From a checkpoint of a small mixture-of-experts model trained on Wikipedia.
Size: 13 layers, width 96, 21.9M parameters.
Experts: 128 experts in each of 11 layers, 48 SwiGLU neurons an expert, a softmax router.
Training: a variant of Muon for the experts, 430M tokens, 3282 steps.
Below are experts of layer 7 (counted from 0) of a mixture-of-experts language model. Rows are named router (the router's row for the expert), down (a neuron's output weights, with its number) and show model dimensions 0-95. Each number is 200 + 30 x the weight over its row's rms, rounded and kept within 0 to 999.
After each expert's rows: a language model's description of what the expert responds to; "comes before" lists some tokens at least twice as common just after its tokens as in all text. This comes from a sample of Wikipedia text that the model never trained on. Tokens count by the router's weight.

# expert 62
router,168,163,233,171,175,170,182,231,167,235,168,223,231,171,189,232,232,217,227,222,166,170,235,162,169,228,169,166,231,165,222,237,166,167,221,230,233,226,168,233,234,230,215,235,230,165,187,176,166,194,237,165,228,175,234,176,166,234,169,225,177,229,166,229,173,177,165,171,168,205,164,234,168,230,230,231,226,166,167,231,167,168,186,229,233,167,167,169,236,183,169,232,237,166,225,176
down0,259,215,200,184,224,156,232,200,128,224,178,190,147,197,151,198,209,183,141,193,157,179,184,195,189,157,208,158,155,174,259,217,183,254,189,220,165,197,184,209,223,220,193,155,187,238,244,216,204,183,201,170,190,188,184,233,193,237,252,192,226,211,217,221,187,190,160,194,194,221,150,198,178,202,144,164,190,226,179,273,207,189,220,231,194,149,212,201,179,175,248,138,240,192,218,179
down1,224,179,180,172,196,242,225,201,196,167,198,164,179,260,186,177,218,211,196,179,167,166,200,172,213,176,206,202,183,171,180,263,230,224,168,179,199,189,204,183,173,226,161,219,215,164,243,167,245,157,224,186,208,195,170,272,151,218,137,163,224,201,154,194,158,203,164,220,252,203,261,209,178,235,199,158,224,223,187,167,200,220,168,184,171,232,204,181,180,221,153,244,232,248,166,249
down2,196,247,233,225,204,226,201,269,174,178,218,196,215,240,149,245,222,220,228,202,241,235,210,222,179,181,189,236,202,192,222,152,198,200,171,196,176,177,233,169,186,197,229,169,210,187,205,226,247,223,213,174,190,237,151,158,283,237,223,192,173,224,185,243,188,188,199,207,239,228,193,166,159,240,180,187,224,273,214,202,167,167,230,218,243,200,228,188,179,145,185,219,145,237,240,180
down3,181,212,188,242,170,173,240,196,216,205,210,252,265,247,178,195,205,179,195,224,172,201,171,222,286,229,219,240,174,216,184,217,167,193,183,249,218,213,216,238,196,142,169,147,228,184,197,194,192,193,242,244,186,242,203,211,197,190,210,179,223,212,224,206,198,204,164,167,137,227,221,215,130,222,236,177,153,215,209,210,164,199,197,229,202,197,187,211,129,167,173,200,142,155,205,237
Description: Column separators and closing brackets in numeric tables such as medal counts, charts and results, plus age in census text.
comes before: "| ", " ", "1", "0 ", "2", "0"

# expert 9
router,181,190,196,188,221,144,191,241,180,221,193,234,210,197,239,208,202,150,232,260,182,180,191,189,210,212,175,181,205,178,247,223,140,187,238,249,225,240,176,215,197,268,182,204,211,195,220,189,190,147,234,174,191,155,208,116,188,237,161,282,210,198,217,240,177,201,203,203,211,219,154,216,178,215,206,241,195,190,190,245,182,188,242,237,228,177,172,185,203,137,190,194,244,159,186,203
down0,164,171,220,216,251,189,147,189,212,181,138,221,161,178,191,191,212,235,205,189,217,183,198,226,145,190,262,185,183,177,152,220,269,199,149,181,173,214,216,159,183,198,224,174,217,193,165,191,212,243,170,242,243,199,212,210,202,225,247,176,184,215,182,165,189,255,196,165,224,190,243,189,208,186,196,231,135,233,206,208,216,213,127,224,182,176,260,206,197,181,255,231,163,218,174,224
down1,224,163,192,206,206,206,172,182,211,171,226,183,240,164,176,221,266,249,179,215,210,171,203,206,244,159,181,211,207,195,159,219,207,185,187,161,186,247,189,175,214,166,231,190,217,223,200,217,211,273,140,196,222,214,192,207,180,235,167,194,217,243,222,258,162,173,215,184,211,247,252,165,185,167,175,155,251,199,165,219,173,159,141,177,192,230,138,196,182,179,193,238,225,146,224,168
down2,177,263,229,191,187,192,174,204,218,165,194,161,152,161,199,222,141,172,207,225,206,209,221,178,154,149,156,237,207,216,182,198,190,189,169,207,215,212,143,193,261,204,174,224,206,225,241,226,192,120,196,214,202,203,208,142,235,245,222,164,174,199,227,173,177,189,216,181,193,198,212,217,197,180,208,220,182,235,226,210,221,232,263,180,271,198,170,246,190,255,157,196,142,191,185,216
down3,161,218,192,187,268,230,218,180,180,172,189,197,153,191,210,260,168,219,197,208,174,155,168,173,261,130,248,178,197,212,205,234,235,215,221,186,169,189,245,170,182,231,236,160,205,226,182,240,225,214,212,242,184,191,219,206,201,182,230,174,235,197,220,257,252,195,206,148,241,187,242,191,174,207,148,207,193,218,252,156,211,196,200,142,202,245,208,193,225,204,211,252,162,205,178,204
Description: Closing pieces of multi-piece common words, often before of or and, such as fum-ble, kne-e, spraw-ling, percep-tive.
comes before: "of ", "and ", "to ", "in ", "for ", "with "

# expert 35
router,205,191,183,177,167,128,205,219,185,200,174,267,193,206,144,188,191,143,229,190,195,141,208,189,187,211,158,180,219,195,243,236,178,209,244,258,223,196,161,197,245,210,150,242,205,184,228,174,183,139,224,173,215,191,224,194,182,221,176,218,214,206,178,203,171,176,147,188,155,194,192,226,205,205,241,233,238,186,179,215,202,169,137,240,196,184,175,173,233,204,153,200,211,201,260,139
down0,234,205,183,254,174,170,199,222,198,200,171,215,199,245,211,147,190,209,185,175,187,197,197,232,230,200,222,230,176,181,180,219,225,228,221,210,176,215,145,162,149,166,155,117,189,249,254,198,193,119,192,182,227,165,219,220,219,215,185,184,184,207,224,200,194,224,147,220,192,301,180,199,204,209,174,184,187,186,198,181,198,199,152,204,187,245,220,230,152,201,189,152,185,141,219,197
down1,183,189,218,156,198,163,206,195,218,185,264,193,172,194,231,254,187,200,202,240,244,108,182,145,191,177,167,210,162,219,183,178,222,183,209,240,205,207,211,235,177,198,206,154,207,223,213,164,172,171,244,189,188,164,191,263,176,181,184,196,218,255,229,211,147,189,176,183,149,189,196,214,143,108,168,198,178,205,194,171,212,189,218,251,149,222,204,189,232,188,180,178,204,181,184,197
down2,182,222,228,222,161,197,192,245,185,198,222,223,227,165,202,158,202,266,231,170,172,193,228,219,177,206,159,253,185,270,187,195,208,211,197,162,196,228,166,192,212,225,217,196,185,176,202,201,239,197,217,187,186,144,225,170,189,186,179,201,223,237,187,166,146,207,237,262,211,182,181,201,238,227,201,183,221,185,169,207,169,245,201,257,203,226,154,205,227,196,141,97,175,248,230,192
down3,249,207,194,151,149,180,208,205,162,243,184,193,184,238,134,174,159,205,225,188,204,190,187,252,227,206,194,214,207,189,200,246,198,250,194,260,212,144,161,191,163,184,167,273,218,187,240,217,249,173,222,198,236,219,212,199,151,205,211,150,186,227,206,140,170,146,177,214,170,182,235,216,270,208,241,204,219,184,177,223,167,176,162,217,217,187,212,184,236,203,197,212,206,232,216,189
Description: Middle and final pieces of surnames and place names, often Slavic, German or Polish, such as berg, mann, kov, ski, Pawlac-z-ek.
comes before: ", ", "'", "i ", "(", "o ", "a"

# expert 11
router,171,161,232,172,175,174,186,232,168,232,172,230,230,170,195,230,226,211,223,221,166,172,237,158,168,230,170,172,228,163,224,235,163,167,215,234,235,221,165,234,229,230,213,235,229,168,188,182,165,191,240,167,228,176,233,176,168,228,172,232,172,229,162,227,179,181,159,169,166,208,159,231,171,225,235,229,227,158,170,232,170,169,186,235,241,162,174,172,238,180,171,231,244,162,221,173
down0,206,205,216,184,227,194,209,193,277,227,191,182,241,187,244,223,234,159,185,168,211,216,193,206,198,198,218,208,220,204,158,148,110,180,227,263,242,217,216,152,246,203,252,252,189,212,181,186,178,206,234,143,179,188,194,202,188,213,226,229,199,201,233,179,171,165,250,205,220,179,224,168,179,183,189,203,195,114,235,209,179,207,239,227,181,234,207,167,219,189,206,175,246,205,239,155
down1,205,216,210,225,136,145,210,247,206,196,222,235,226,163,185,220,220,183,214,189,209,235,182,196,174,210,155,227,191,249,244,198,222,205,219,193,228,214,210,252,183,156,218,213,234,253,166,217,228,174,180,158,161,197,223,193,240,207,212,167,182,192,189,152,203,174,182,142,266,205,174,267,196,246,247,197,203,222,203,177,211,205,281,218,179,178,228,244,205,168,214,189,138,221,232,211
down2,256,203,210,202,136,207,224,244,208,146,238,217,198,198,242,219,206,158,158,229,209,204,200,186,202,158,229,201,186,226,160,199,209,172,271,227,192,153,228,157,215,232,205,203,190,190,161,190,187,228,167,221,175,133,156,220,243,230,182,217,242,196,209,170,213,224,175,219,168,205,188,186,249,178,137,208,218,162,213,173,257,255,161,210,215,198,142,205,198,237,180,240,170,190,185,173
down3,207,241,226,190,215,201,225,179,234,149,265,227,169,113,191,239,188,210,168,225,132,188,210,195,215,210,190,203,227,187,227,150,210,191,159,200,194,189,226,185,185,225,197,200,213,250,192,185,184,151,173,247,162,188,206,174,212,211,152,208,235,171,145,217,250,155,189,196,168,203,180,255,219,159,211,254,179,182,168,187,180,192,175,225,201,211,153,179,236,231,178,131,197,188,230,225
Description: Closing parentheses after names, places or references, plus commas in author lists and place words like County, City, Angeles.
comes before: "\n", "s ", "and ", "(", "\n\n", "is "

# expert 14
router,173,162,231,166,172,168,183,225,168,234,170,218,235,172,187,231,231,208,224,221,165,172,230,163,165,230,173,172,231,164,225,239,164,166,220,231,228,225,168,228,234,233,205,234,228,163,183,171,167,179,237,164,231,170,234,172,167,235,167,221,172,224,167,233,168,175,165,173,165,204,165,231,168,232,233,230,228,168,163,232,167,171,192,223,233,168,169,169,237,188,165,231,239,164,220,176
down0,257,184,171,229,200,212,217,216,220,206,224,222,184,204,233,178,227,189,262,200,303,178,244,140,215,261,132,205,172,160,230,230,168,231,178,198,178,227,230,208,173,235,236,184,234,211,186,219,265,241,214,218,167,190,218,202,204,220,228,210,205,238,176,194,201,198,237,197,175,208,225,221,238,253,197,192,209,247,199,179,188,176,188,226,229,174,135,195,172,225,229,174,167,190,207,201
down1,232,174,124,235,216,210,214,208,210,200,223,233,215,183,203,201,188,161,240,169,179,158,199,221,197,184,198,156,179,217,158,170,190,234,156,234,172,160,164,232,235,206,239,265,241,202,184,204,137,126,257,168,220,160,188,193,146,179,208,181,220,151,213,190,221,165,179,213,205,207,212,230,208,218,242,214,165,199,154,178,254,185,164,216,150,231,219,164,196,197,179,174,174,192,185,187
down2,171,206,262,231,234,186,211,165,218,232,212,103,187,187,198,259,187,219,209,148,148,241,163,186,193,224,179,170,184,161,166,213,174,208,225,163,184,172,187,187,191,233,235,178,181,149,133,195,209,152,229,213,233,203,191,214,211,172,223,189,179,219,171,168,149,203,183,170,176,178,219,214,175,252,214,175,198,287,200,214,213,199,172,241,200,209,192,198,195,179,193,163,235,230,184,232
down3,221,167,150,188,244,184,122,190,165,224,197,215,219,202,171,195,230,212,246,225,210,220,184,239,287,245,191,206,221,225,219,168,228,209,238,209,207,200,225,182,182,157,231,150,210,204,194,175,188,206,168,185,178,199,254,214,191,177,175,180,191,117,154,244,212,198,176,163,220,245,171,181,191,190,206,170,172,222,201,199,284,152,210,226,228,247,185,201,171,190,174,182,217,183,207,169
Description: Empty table cells, percent signs and numbers in sports or election tables, plus scattered mid-word fragments such as asyl or st.
comes before: "| ", "|", "/ ", "(", "0 ", "00"

# expert 38
router,169,164,233,171,171,174,183,231,167,232,173,222,233,175,200,231,229,213,227,224,167,172,231,161,167,231,173,168,230,163,219,236,164,165,221,230,235,228,168,233,235,228,207,235,231,164,187,171,165,180,241,168,230,173,239,177,168,232,172,228,173,225,169,235,174,177,164,167,165,210,162,234,167,230,233,231,228,166,170,227,166,172,186,230,237,167,171,171,238,188,171,230,239,165,224,177
down0,227,195,203,193,162,249,203,160,172,219,229,162,213,186,225,217,171,215,225,166,186,182,229,230,229,112,168,143,238,230,219,190,191,156,189,161,203,199,240,173,181,228,191,196,219,204,231,173,234,211,204,230,206,223,214,174,154,219,209,180,248,206,220,211,145,161,217,184,182,198,153,191,164,231,226,258,168,205,191,245,192,224,184,263,168,247,248,184,171,149,217,171,228,209,160,169
down1,222,255,248,194,179,163,293,194,156,233,180,227,204,164,213,197,240,226,210,238,162,205,207,195,181,212,194,215,238,135,184,180,234,204,197,234,206,150,249,209,208,219,142,194,203,162,219,205,176,193,246,165,139,208,191,186,225,214,201,179,146,170,209,168,196,237,173,232,204,196,180,184,205,256,176,152,172,193,170,232,203,246,201,165,214,227,217,197,251,224,181,249,180,185,187,176
down2,183,190,195,172,159,243,208,167,208,237,169,198,133,145,185,185,224,198,161,232,189,210,242,215,180,241,257,203,159,260,212,220,213,232,187,223,168,170,290,190,207,243,181,248,213,201,189,233,194,202,188,194,195,127,174,199,153,179,219,215,201,211,212,193,193,206,191,188,164,248,209,181,190,152,169,204,204,211,211,239,162,220,183,214,246,238,263,181,161,184,166,168,222,178,196,167
down3,225,212,270,295,205,184,262,192,214,197,203,252,194,212,214,267,214,178,237,216,158,183,194,214,197,169,216,185,152,151,208,197,212,218,207,250,205,225,199,221,159,248,206,222,195,191,214,172,216,201,216,208,221,191,201,205,189,216,228,173,198,232,209,145,169,175,200,170,170,174,237,228,226,235,143,230,199,211,213,278,205,221,222,225,241,172,174,204,218,213,209,263,184,139,192,202
Description: Line breaks, cells and dashes in vote or score tables, plus the piece bar beginning barrels, barrier or barangays.
comes before: "| ", "\n", "the ", "s ", "|", "\""

# expert 47
router,174,162,235,169,174,171,190,228,172,231,171,227,230,177,197,231,228,211,228,227,170,170,231,159,169,231,167,169,228,165,219,235,165,167,224,230,232,230,168,230,233,230,210,237,230,166,193,170,162,191,235,169,228,175,237,175,161,233,169,229,168,226,169,231,170,172,163,166,168,211,167,233,166,230,235,228,227,164,171,230,167,170,186,231,239,166,169,170,231,173,171,232,238,165,221,173
down0,189,252,167,134,200,176,215,209,161,211,201,158,162,171,159,230,193,188,260,225,183,224,217,136,187,179,186,175,180,144,198,162,169,212,226,155,158,159,200,196,179,188,194,201,179,220,186,195,215,191,217,190,279,232,212,183,199,227,199,189,157,176,181,164,240,146,178,201,196,169,183,136,140,215,169,161,197,207,220,187,208,193,156,163,231,197,168,182,190,199,156,158,254,181,217,179
down1,191,233,199,152,150,216,169,245,245,230,170,247,230,197,271,157,230,171,160,180,193,175,171,176,212,269,219,161,208,164,214,189,218,192,207,198,186,226,211,200,215,221,139,250,186,213,228,255,204,189,212,206,220,243,132,191,192,165,208,232,234,174,212,209,203,199,183,157,214,226,148,203,220,180,155,134,177,224,181,203,196,146,178,174,188,218,172,195,172,179,213,172,193,212,151,182
down2,189,179,163,190,144,187,200,219,252,206,221,217,211,208,221,214,213,209,140,182,196,193,197,213,228,163,125,129,199,240,216,200,191,193,193,250,208,220,178,175,193,205,167,208,186,161,225,179,198,226,153,218,173,209,154,191,196,214,174,226,224,204,156,154,244,198,213,165,210,148,222,185,218,209,151,205,139,207,185,179,189,210,120,162,219,193,186,203,273,158,209,197,240,166,214,138
down3,169,225,203,211,162,199,249,203,186,235,234,180,158,243,143,218,237,203,207,183,174,197,282,210,209,183,147,193,170,246,218,237,170,195,195,194,201,175,231,212,182,215,148,183,239,197,217,234,217,178,189,196,231,188,216,177,202,222,172,224,216,140,165,225,183,179,202,166,145,179,234,224,241,213,230,154,186,204,236,198,201,157,222,175,184,250,253,280,152,204,205,170,243,194,207,224
Description: Final pieces of names and place words in lists and tables, such as Canadi-ens, Ashev-ille, Dill-on, Johnson, plus coordinate symbols.
comes before: ", ", "- ", "\n", ". ", "N ", "to "

# expert 36
router,170,166,228,171,167,171,181,230,168,232,174,223,230,181,181,226,229,196,224,230,169,173,235,162,171,230,171,168,234,165,220,237,163,168,222,229,232,219,168,231,234,228,209,233,227,164,187,174,164,181,242,168,227,177,236,180,167,235,173,237,170,228,169,230,169,173,160,167,164,200,168,236,164,228,238,232,222,165,169,233,167,171,181,232,237,166,169,169,234,180,170,230,238,166,223,178
down0,239,212,175,292,236,182,200,248,204,186,177,227,201,189,140,247,224,227,222,199,241,157,201,212,167,204,210,227,209,197,163,201,150,209,164,203,243,238,157,208,239,184,200,188,250,183,193,207,214,188,157,166,216,157,174,228,172,147,198,195,183,173,236,164,203,138,157,210,193,232,176,193,194,232,241,162,216,196,164,175,186,156,217,207,213,251,161,172,193,211,179,236,232,164,162,186
down1,158,206,169,152,206,256,172,187,115,199,227,171,184,269,216,209,197,197,216,218,232,234,183,181,249,177,206,211,195,227,204,167,240,228,187,210,290,158,189,176,165,205,210,193,186,179,219,228,218,206,182,201,177,243,128,216,211,177,196,216,184,181,225,207,232,194,220,235,207,227,145,192,162,158,160,187,216,263,247,156,174,196,186,223,191,191,160,206,219,194,206,145,190,186,214,215
down2,201,192,233,154,200,166,201,215,170,180,253,242,189,225,169,141,225,194,173,216,179,221,208,231,200,159,191,218,178,174,186,158,161,173,250,226,189,220,188,173,211,151,160,224,226,227,207,233,176,166,170,178,173,183,216,205,187,179,159,212,199,181,241,134,200,191,196,229,205,198,180,201,208,190,120,182,170,234,180,205,134,254,169,197,235,153,130,220,194,175,249,215,221,225,204,148
down3,191,203,224,256,133,130,212,239,220,172,224,193,233,190,220,196,181,169,167,158,172,174,193,192,190,143,209,241,222,181,222,175,183,240,149,238,182,229,253,198,172,211,208,125,226,223,224,173,196,240,287,226,194,196,167,165,149,187,166,214,230,203,200,188,213,178,197,224,259,207,174,187,223,235,202,139,212,230,183,223,206,236,176,226,214,213,191,213,176,214,165,200,192,185,203,220
Description: Last letter or short ending of names and words before punctuation, like the x of Giroux, ville, ler, sky, often in foreign names.
comes before: ", ", ". ", "s ", "; ", "\n", "\" "

# expert 55
router,139,177,210,176,212,203,233,218,197,219,211,263,204,143,223,277,211,237,206,258,199,179,201,164,205,199,182,197,197,199,186,212,176,206,208,204,217,261,201,198,218,216,197,205,235,207,152,197,171,192,219,167,278,166,227,155,200,241,194,197,138,262,172,209,208,201,181,209,187,160,205,211,153,206,224,209,208,177,203,204,184,117,202,189,206,196,179,127,221,168,160,248,217,165,171,200
down0,201,187,189,180,219,219,239,189,216,194,227,238,170,216,238,179,235,245,178,203,215,154,127,189,134,204,194,199,241,221,171,219,240,168,189,166,187,224,237,213,188,209,236,146,155,201,124,239,216,164,160,213,227,180,241,197,191,211,185,257,162,201,191,180,195,244,213,196,165,192,175,189,223,196,266,186,195,177,207,167,241,195,206,198,124,180,203,226,203,235,152,232,236,184,211,231
down1,208,156,186,237,151,222,227,221,170,222,215,203,179,210,237,238,181,238,164,240,200,153,181,197,226,229,215,176,206,164,192,222,174,236,244,196,199,191,182,220,208,214,184,167,194,182,130,251,173,267,178,272,202,250,260,212,244,203,185,226,209,181,174,205,210,218,149,173,173,185,162,197,203,233,179,247,248,178,200,158,209,237,191,150,233,171,188,173,198,247,210,165,201,204,154,191
down2,189,203,210,166,113,239,157,187,161,207,172,203,233,208,216,250,232,187,187,212,216,228,163,188,250,181,232,202,141,221,187,205,183,187,197,198,181,204,257,217,265,244,223,261,207,156,177,197,208,192,251,148,194,158,216,173,186,222,155,205,235,230,181,230,199,221,199,182,206,195,187,196,181,195,221,226,216,210,204,189,160,136,155,238,168,236,214,163,176,211,218,165,260,201,164,173
down3,223,205,202,213,182,144,159,165,181,199,227,195,236,186,215,190,280,229,257,225,230,217,185,214,130,246,164,163,193,196,276,227,189,204,219,214,251,150,195,180,211,226,167,202,173,196,170,165,173,203,185,165,225,175,218,195,196,222,207,240,192,197,192,253,200,244,167,216,206,179,220,234,169,260,154,213,245,137,203,179,181,213,219,211,175,182,151,192,221,158,208,183,173,210,184,229
Description: Commas ending clauses or appositives and linking verbs such as was, is, became, remained, plus While and Although.
comes before: "a ", "the ", "and ", "he ", "which ", "but "

# expert 34
router,127,189,211,104,211,197,226,262,199,226,200,180,194,158,230,234,257,202,190,264,185,199,204,195,175,205,183,188,248,157,214,221,172,197,240,216,216,194,174,204,211,229,202,203,230,180,165,167,186,187,228,203,231,177,230,169,194,226,167,195,145,227,162,251,199,177,191,149,174,168,187,201,124,231,189,213,224,181,210,226,169,149,240,193,249,192,190,170,219,221,195,227,209,173,184,171
down0,184,206,231,241,181,168,152,194,169,196,196,185,178,184,195,227,184,188,220,257,212,173,110,235,200,137,199,172,160,207,253,163,213,190,197,187,191,157,199,190,250,246,132,152,182,231,137,205,239,242,180,245,164,194,223,192,166,194,221,171,198,179,237,217,198,213,206,205,165,147,202,197,220,226,187,182,189,163,242,222,191,237,245,195,232,209,205,186,176,197,214,194,188,160,179,257
down1,203,164,185,235,218,162,132,221,142,192,240,242,209,196,219,230,187,197,176,185,165,195,170,198,213,219,192,224,199,193,200,204,165,165,205,164,224,177,224,215,167,222,160,251,240,242,186,195,183,255,197,193,208,209,188,259,171,207,156,261,166,157,240,172,166,231,170,227,179,167,189,241,173,207,247,191,197,170,194,231,207,256,185,183,158,145,159,158,176,154,171,216,199,155,206,213
down2,228,235,148,243,208,193,171,207,187,222,242,199,150,161,163,186,196,168,182,239,203,186,210,230,201,203,120,233,195,220,233,151,222,171,197,223,185,200,223,162,198,204,198,206,155,207,222,235,208,199,169,175,258,129,188,183,235,208,261,212,197,242,170,228,212,217,166,220,187,254,228,218,205,170,132,177,219,179,180,161,204,241,177,239,204,207,225,238,184,152,242,220,191,218,227,241
down3,145,201,185,181,220,195,205,207,214,241,165,198,221,256,191,226,229,205,206,190,256,230,213,176,193,223,185,239,207,198,246,216,195,209,159,200,179,193,172,237,245,171,165,178,210,173,168,269,187,121,224,235,146,245,206,217,199,236,255,163,192,179,232,226,256,159,193,208,230,204,204,161,207,204,230,186,192,216,176,190,214,178,173,200,152,205,163,220,143,248,173,176,223,245,146,197
Description: Coordinating and subordinating conjunctions joining phrases or clauses, mostly "and", also but, which, while, where, that, although.
comes before: "the ", "a ", "he ", "it ", "they ", "she "

# expert 31
router,166,162,230,173,170,173,184,225,168,232,170,224,233,176,184,230,232,211,225,225,164,172,233,160,166,230,171,167,232,163,227,236,165,168,220,230,238,226,165,230,236,232,210,231,230,167,188,171,167,185,238,167,229,179,235,181,165,231,172,230,172,229,165,229,171,178,162,168,169,202,164,234,161,227,229,229,226,165,172,232,167,173,187,232,235,170,167,165,236,180,167,229,236,165,220,176
down0,187,175,152,178,208,181,232,235,168,183,211,191,140,217,201,120,195,236,173,169,198,220,179,195,228,202,154,209,184,250,218,215,232,158,210,263,179,197,180,205,208,153,206,217,204,158,142,206,183,188,202,181,180,221,258,239,228,228,201,225,234,225,225,176,180,169,187,218,204,228,182,165,209,193,189,243,212,195,232,174,239,151,195,185,169,278,137,222,156,195,186,189,192,167,171,146
down1,244,192,198,172,231,192,184,188,188,209,227,197,233,163,254,188,223,254,193,206,219,215,232,204,213,216,211,194,179,208,210,195,218,165,232,240,195,175,162,255,160,224,204,152,228,153,213,246,198,146,205,134,180,173,208,172,206,233,203,254,179,249,149,220,159,155,155,178,165,208,214,233,185,255,180,205,168,232,216,228,173,177,168,169,228,195,215,187,227,214,166,237,154,157,248,242
down2,153,179,250,252,207,210,189,234,204,159,200,266,200,220,223,263,246,219,222,197,154,222,187,222,250,183,167,214,208,197,164,262,205,147,194,176,244,236,165,184,190,198,213,263,207,224,168,168,185,194,157,181,217,203,221,167,169,220,193,166,181,218,207,186,230,202,146,147,184,204,150,213,215,161,259,230,167,216,212,159,180,219,233,176,185,218,201,197,190,214,175,227,237,244,172,217
down3,242,190,235,183,196,206,180,195,217,198,206,249,157,241,203,216,219,191,192,227,167,157,155,152,176,214,188,198,208,200,234,240,150,203,244,215,200,219,198,136,146,167,152,212,245,177,192,222,258,229,234,160,215,205,248,228,217,177,169,175,195,201,193,127,228,203,205,239,231,236,169,178,176,196,213,147,177,231,217,161,176,166,224,245,162,197,219,223,206,184,162,218,184,262,226,180
Description: Final pipe ending table rows and |---|---| separator lines, plus country names and word endings closing a phrase, such as China, Japan, America.
comes before: "\n", ", ", ". ", ".", "\n\n", "s "

# expert 27
router,168,161,231,170,173,173,185,229,167,235,171,226,234,173,184,232,227,213,225,227,166,170,233,161,168,230,170,170,233,167,223,234,165,164,218,231,236,224,169,230,232,230,206,235,229,163,189,174,164,189,240,167,227,179,234,181,168,232,169,228,168,233,170,233,168,177,160,167,167,202,166,233,165,229,233,229,224,166,167,231,165,170,186,232,235,169,168,170,236,183,172,233,237,165,218,178
down0,192,218,234,147,219,223,186,169,131,231,196,168,229,204,184,211,225,201,188,225,177,192,185,136,201,199,173,211,173,157,193,169,230,132,196,195,241,195,179,170,234,230,201,203,209,201,198,205,184,213,173,225,162,157,171,196,220,199,158,190,216,204,270,220,264,204,199,246,166,256,135,226,158,203,201,182,208,201,250,221,209,175,162,158,247,178,209,217,217,207,207,194,214,179,233,285
down1,210,190,164,142,196,168,204,147,193,227,206,183,179,207,206,161,204,231,211,190,183,198,215,146,218,200,95,200,284,226,229,262,195,214,149,230,206,201,179,200,197,179,179,216,205,196,191,178,246,233,222,188,166,201,190,177,196,175,208,201,189,156,205,192,202,170,233,191,168,208,250,232,216,164,225,156,225,151,217,193,191,192,227,173,236,197,146,154,177,243,202,249,249,199,211,246
down2,193,248,239,235,234,159,209,189,181,209,205,201,261,209,218,160,169,172,190,169,236,195,212,235,174,268,186,219,191,189,219,212,202,181,136,229,143,217,145,255,182,214,188,244,210,255,230,153,187,153,168,198,193,203,164,176,185,212,176,136,173,210,176,196,231,213,251,196,197,225,187,204,195,201,150,214,228,194,141,166,186,216,183,160,193,230,147,167,200,173,145,180,213,203,212,214
down3,214,251,210,218,178,220,211,254,181,240,220,253,160,217,180,151,225,197,235,155,163,281,182,193,180,219,278,184,216,152,248,254,179,231,180,209,208,213,188,221,228,206,212,193,167,196,236,207,250,184,207,194,170,204,206,194,193,183,183,206,163,198,215,179,169,234,225,229,194,185,258,231,253,221,197,178,181,182,177,170,175,184,219,188,181,182,231,237,207,187,175,282,195,183,230,151
Description: Final fragments completing split words or numbers before punctuation or line breaks, such as surv, min-ister, ed-em-a, table figures.
comes before: ", ", ". ", ".", "-", ": ", "′"

# expert 54
router,167,162,227,175,172,174,183,229,167,234,167,228,231,175,185,230,229,216,230,223,169,170,231,160,170,227,167,169,234,164,224,235,164,165,220,231,234,231,169,230,230,229,208,235,227,164,186,175,165,185,240,169,230,178,234,174,169,231,170,233,169,227,168,229,175,173,163,167,170,211,165,231,167,225,236,227,225,164,171,230,168,170,188,231,234,167,168,167,235,173,169,231,238,166,220,171
down0,190,158,229,192,185,202,230,177,199,213,223,215,180,237,201,141,163,205,216,229,145,217,159,163,163,248,199,207,269,190,254,191,226,193,235,260,176,191,240,204,180,253,180,198,178,188,175,216,215,181,255,196,214,144,221,205,233,255,210,200,204,229,219,168,194,157,168,153,203,190,171,235,230,206,162,154,186,207,169,192,150,241,160,139,232,229,184,192,187,186,183,184,185,163,176,173
down1,167,106,210,168,189,204,192,205,217,196,186,180,186,194,204,162,182,145,244,158,192,182,210,216,257,206,210,278,195,171,147,234,172,192,201,221,241,235,188,237,187,184,197,263,235,186,173,248,209,197,234,174,202,189,201,191,172,193,172,213,162,151,205,203,164,202,237,235,180,190,240,228,187,120,220,193,228,185,182,190,232,205,227,208,225,172,221,258,193,187,151,173,213,195,212,154
down2,258,223,191,231,236,145,245,204,160,161,218,214,195,190,226,240,213,195,247,185,170,186,166,206,149,273,188,198,233,206,223,227,249,166,175,218,211,167,176,157,185,191,171,160,197,182,212,174,200,216,210,237,197,253,169,198,161,195,182,208,223,169,167,209,189,165,241,179,173,227,233,207,213,203,177,175,202,182,219,221,289,168,201,183,181,223,252,166,192,230,134,214,208,145,190,180
down3,164,257,245,149,194,184,253,187,229,164,221,238,166,194,220,212,192,205,202,172,144,184,267,169,216,193,155,210,232,160,216,189,204,221,225,178,152,202,203,200,161,198,182,166,247,190,210,234,217,195,212,174,161,199,210,157,190,228,204,239,186,183,179,167,228,191,177,188,203,218,218,149,201,144,104,230,204,203,177,194,215,197,257,208,207,231,246,205,190,210,190,207,243,217,167,270
Description: Word-final suffixes of abstract nouns and place names, like ation, ption, ism, ity, ia in Colombia, and New before state names.
comes before: "of ", "and ", "in ", "to ", ", ", "for "